From a checkpoint of a small mixture-of-experts model trained on Wikipedia.
Size: width 256, vocabulary 18499, 58.9M parameters.
Experts: 128 experts in each of 11 layers, a softmax router.
Training: a variant of Adam for the experts, 6537 steps.
Below are experts of layer 6 (counted from 0) of a mixture-of-experts language model. Rows are named up (a neuron's input weights, with its number), down (a neuron's output weights, with its number) and show model dimensions 0-255. Each number is 128 + 24 x the weight over its row's rms, rounded and kept within 0 to 255. Numbers have three digits each.
Before each expert's rows: a language model's description of what the expert responds to; "raises" lists some tokens whose logits its average output raises strongly, later layers aside. This comes from a sample of Wikipedia text that the model never trained on.

# expert 30
It responds to: Verbs and prepositions describing song and album releases and chart peaks, such as peaked at, reached, released, appeared.
raises: "ore", "stone", "eh", "arm", "ress"
up0:171090161141179105099132099144119160167130123116137100135172121084087118112125105142117186142139127122128127121152136127114112155122165165092159129146151143114123076126095160171138112127112118149138116147144129139115125140127142107071115082113089104148130090127157111137150146129159124083118119139155127133140135098171132125097132140140151107126119129131114132092144111085154090103119130112120080177161125148126120091132119166119156109170103075133165126156112154122121139096134130117070128140108163108074152123118114085099126119117106111109082127105176114137098103172105110127115122134158124150103119106128132125108123126128136131110084105123089156101133145126133141119111168167156104180124109097124130155127135068131128135153131143147152115144148070088184141122150136
down0:105136131151134142087139141135107124128154107124117121157105135179085147108084165125156146107150139154141094106113175131146141126100134139118114134150101172113126172123151145114091118099114130109162117163154078152114113081120143125090170142108112133125136140142119155125114091123119116127095132150163129090103203109114161156092173146145125150131118173155137127123137127070147065059113140112107154106165145129135146165135104134148104108143108124145143126083132110134159162139138119154101150145130123124139137102093154108159082089115113129089095160142104122151155140112110117123117106131126103095134123120144132141148134130113112127113100120162119130112086116115104107114126095073131138109153134150134126115101085098097137110157147148078133162078097111149132174145159098

# expert 34
It responds to: Word-internal pieces of foreign names and rare words after a short opening piece, such as Her-k-ulessaal, h-ag-oromo, Dj-ig-oue.
raises: "Career", "ally", "isted", "ort", "ular", "ured"
up0:157135109116103103091124153149134108153151144119103106102115136119165097154142124125084142141100159126110154105164102111102142129145151139176121122138113140151157140109158133144099101140105136128152083105141154127107161144134162133136106168127163182078093125104136110133102161125094104121099168091124119113117099106141122091126190112135133146170049156125117127123100083103108118132095126111132192124087137103120140167078090100147147137095104130151196139157145148133162102140075112096110118141088114141109112112152099139140115111139114141094101112125162130162174109133115110121157140131132164139142130111127134125128163129108164089123160116103112097187133110128128090149131133138127149123160168120146103162126120111105135113131138190127129119134129126134139126143144137
down0:123103132129110116164161121140127125087143109101134118066165149114153150105132147144124121089115125170159109153126118120136107112124105109103132102149104083141129114155102140124128109113169144155113142151080135126090171118098111096128139082120136112139100168114131114107128157139107129106116145153158100097130148157121146162147134085141109122099143084108112152137149150158125126101124140110165148124179158111129143122139068143135061101148124111125119148095124081092129157117146129086146158138153141134136147144088127131166130116127112152159159104180168166134134157149115169125102066145119096110162116097171130108116155116110146114121109129087113144136154096159131124154149159118174147058138122159138113123132085120142094102133139136173105126151139138119104093119160107

# expert 4
It responds to: Prepositions and linking words opening a noun phrase in running prose, such as from, to, including, such as, between.
raises: "\"\n", "ster", "'\n", "\n", "ary"
up1:153075109152169160132127120119154132122130122109146135154126113114123075108081138139160127112163116106194110126116109140124127127153147134173158117136145117138091114161108130131126147121108138107171175138103108195179157151082105139161123131134124108160129142116157123104169117109099134121124195112154119152109134130135135151112107120140118110142102121089169135125114091112158121164104115114118115142118128140169101140100134089147114130087182095131088153140137161135132111142140085113117106125108116132140158145122107139147060119112133108112138125154074120153123077092099151140148163143153101154144134146088122150122085095107141136109140136123136168135122167118143129155123113145074151098100109123136161107112145143149121209121126144124131098136145181131126137136112116
down1:126110104156156122107124120111142145113116134100126109156137123103142107124106165131145136112105089122181120164100129116105119125137102073188143113085153108150128089161107130125168130109075158136154153114146111132138161121091120170128153165133096119124175152106133112084170155090119123170169147088107134148124132099145128125131131107138111097158155119127122102124118086093185117153121075086127101158136129108130121147104105116135119154108122110102113135106142106144129155122147092150157143120088117114116154120079128159140115120114124128106131094141095090128138138132131133157128149145165126124164137133104188169090086113085132133160164137115146157096150142105142137132137095164069136110106073133130142115095116174114156162120176134115109134149126138165098110141111134

# expert 57
It responds to: And, in, to, with in prose, especially and joining two named people, plus clause openers like During, However, After.
raises: "″N", "asc", ".\n\n"
up1:102124111147159106124128170141131142119131122124156151139100128165109155075139139130140151097124041092106124138114132118083143144139128140119143099128164138123150138114132128140103117139171138121131129148121091164115131152100137137083128142132150099100132142167122146139130103132134137118177138160139082143150136128137122214125121141161128148109104097135116104157115159114118097155102113123123120075120133167114141143119111111162102103119045155089098117138147159115126094152164119113130130109128160081129151101129125145136168143153053142144110134117141132152118166139135121160105138149120152118162130116109129152121110096090087164103147128138129184132154171118124123128103167122117141137123117095093138132140110111129131116134167145115130146116093124129076167158078071
down1:137093108112114129167123144139070172173149142156093100132158101136084100125131130124155139154139112097113150087097152114188101133117116139118109159133123107136109130118088109124092118139072136144137141147125144110159155116127132098165103088152136118088157128100141110162114134104152110134120118147149154132107116124115145091119115138084144138104129126162139150170145146133081160105201127125143149150114087117138142095152151147115116110147125162120164117165155087155120121131194167179123138118133091117134126118150112111119131154132155115082070147128087081108147141132079150114108117107170127110105153146161108126123086138126118100138094128118110103123109109101119153120116115120119097128103128164155099102144127150102135082128133156121146155121149169111144078108131131

# expert 47
It responds to: Opening quotation marks before song or episode titles, plus full stops, parentheses and line breaks ending sentences or table rows.
raises: "borough", "ford", "line"
up0:109080137176108173106126142132152133145140143119121115161078076098152107176118139087130140120130156080156141143134145101150138126130146176133132143123137122140060112116173110121114110078160133098124162131130147135124116124130158107111135159106115139151178178126083128117142109135094134111109115125101072134107092090147086157098131118131126081133154114116124150157128119143101108113143085130156103097147125159105125155149119163155166115093155130150155188120104141098091124125138109152141102135115150097128109127131123105187123113150120075122135140111136140125161142102128121113158137092089141147147102100107089141127129103110110139155160093108123105171130129145143140122136150118147079123139163086170184117115121146167133106147158127126116118128145154155128093108129136
down0:153183123103121109146124104106102139094118106104169113122113126150109142128143139161121163131140112128124086115134109129146102110146131093115112131151145115093121162082105128122125135150105126125115091118109132096095111146132126152096116157125163136121121118104173155111122164149152101167115153129137130100097127183134094099141108145157137177151133137098154135128135146151119143136103144124105133144120126115143075133136149117068115143155139138117104094160124133126170146149124142124150135142142116117116160141165142146105107154151090157130176128171145154115095107140097070112114089141152161121109163134123193103133150154133120109149100135162155117121108158135119076140103115112163219150126119172124093130161145125073120161154128117137141190191125101128131149137154135

# expert 55
It responds to: Short pieces in the middle of long or rare words, often Latin-derived stems before -ation or -ate, such as proc-ur-ator, di-agon-ally.
raises: "rant", "ause", "elle", "ination", " years", "rick"
up0:165138195155112094118140141119117127159123114134122105171114127149129130166129158113094094145130141125143136160100096103141176125131109154119151164161076134122105098133139116142121157087172122135143082112132129125094153147114109120118118105123133114139136169131127152068159136123148130112126118116133126132094088124150127110145113080167141173113118119085097149102118132149117119123125127111110121121145125131148115133119139165149171159119113113132152130135129130084154122097139093103129079126126153103122166121112086105124135108144142136168045112126139139158123127125130130115145079156128158147125106120124131103135111125099158122091118117128075110175159173102114114183067140102120144137108130105138147132087120132121170149103142083135040133105119185125129147110132130
down0:142085064130153133156149134103153192118126109138097127159138157148145077139137112110113147121106154091140137124148136090123099134121112139136116111146110117102132101119162128105137109178118100154116075123125107100120143137151168105157112127135135097122132151143136141122133111143115133111151152215130090156145164081128108149131080043123140166121101125105130135121175137170142130134148120150111133136143104170148108135096141110152163118154161145068140129119126166163153158080114129150129114129142115115151150132126152082139128136157130156136178100074105146143113120101125123139123141112109117094129149116153136078086152106085144144163148082094132162120144097155138116135123163122152149136125135136166133142119112132117153140134159117103130123104136104135129165112107098

# expert 50
It responds to: First piece of a word right after an opening quote, parenthesis, hyphen or slash, such as "en-velope", (on loan, "w-illing".
raises: "ington", "oms", "mann", "ass", "ands", "om"
up0:111176150087141149127132151157135113136133077092121070132116101136116126131114159139094134126151105084083123162124125131131119150093116079115107124129114104137127131154132148122100165099138162096089153114143131150160138135105128158146117124109121149122152131155142106138117138111145158149103148102100108109106120062098114144122098095129150100129143156103119121123106150058115085121152155122162174128102115155106125112140123128102161133157102139155078114118130101134144107127161134163114135148159144122125129150112102128141103136098107145078133117128110117108173115090089089135142134105127096134124199155141150165122122127153106161151128097152120098107085120097098114144130129128139152135149111107131153125082090079088147174133128124140114148172122148082183105119107171
down0:115082143132144154132168110151102117163155135150153125112137102153140140115149153175099105138108140148085143107133128128132121124159118128167106135150115128131150090139102102112113116118096178126154124152139112160169106075106128124130099157120099129084131171111122144123100177111098113126158095105133115150161169157145118128144128138169078128107128124150173135128166135114171158111147153121121137146131125095138127106110191169131164141099139098181122116123107137135141124149182090103108107166140111167111151124129164139114151106153140149121114100119149157151120107060133148130158089137124129104106147124092171128161139115118103117118119142137128094114152070077114132124181121118138131098110060120086147114136130111133146110111112122156096121124124144133110102181147145

# expert 18
It responds to: Sentence-ending periods, heading closers like = and ===, and slashes in abbreviations or codes, such as TS/SCI, NGA/Int, SH 73.
raises: "Species", " same", " census"
up0:122106127108087152135128120172117135119111154126138083124160166135132120146109112121131162140161120077136151101129127157149137099129156153142080159149160119135115145132113124148144136176130112132133153175105173129149121130104105121131130129127137098144155121160115104132094100147125131173148116108133124111123144099103101109113157095113129104104140132105143099127100152151129127079166121113169134101117143118144113134139067126132153065153140162170114131186120102132158134082132173136105125156112153064161139095146099144099143170126099090186147119152116129095156168095124096112127085082161103115119105139095145114135179117117133126125144126118114132107148142106132136088153089176112148123144159154125099138151140143142108135136166098109111099121167134127152138098187125
down0:154142101125110154100143131144124128157156123131168093085125141112135113123148144136132131130153175112139106103119157150123142089158091153129087161184140144123110138108134124141096149165143152135125093139127125136130117111195125116146123128145136157089116168112105089149087105148108143100149118110090124136142104100127078114140121121128125137124146154145176104138192116150131143114204143123154124110142146133171101146175109096133135106128151123108117151171114084148100142116138151146162109123097090078127127142119159151122168181056123150142143138112196135166099149146143108092113103130094177111136124126117123118149134117103154160089126141114099125142136130125147110127109130176150150117156110136106116170156133125114150108165141117145120135143150149099120171105141155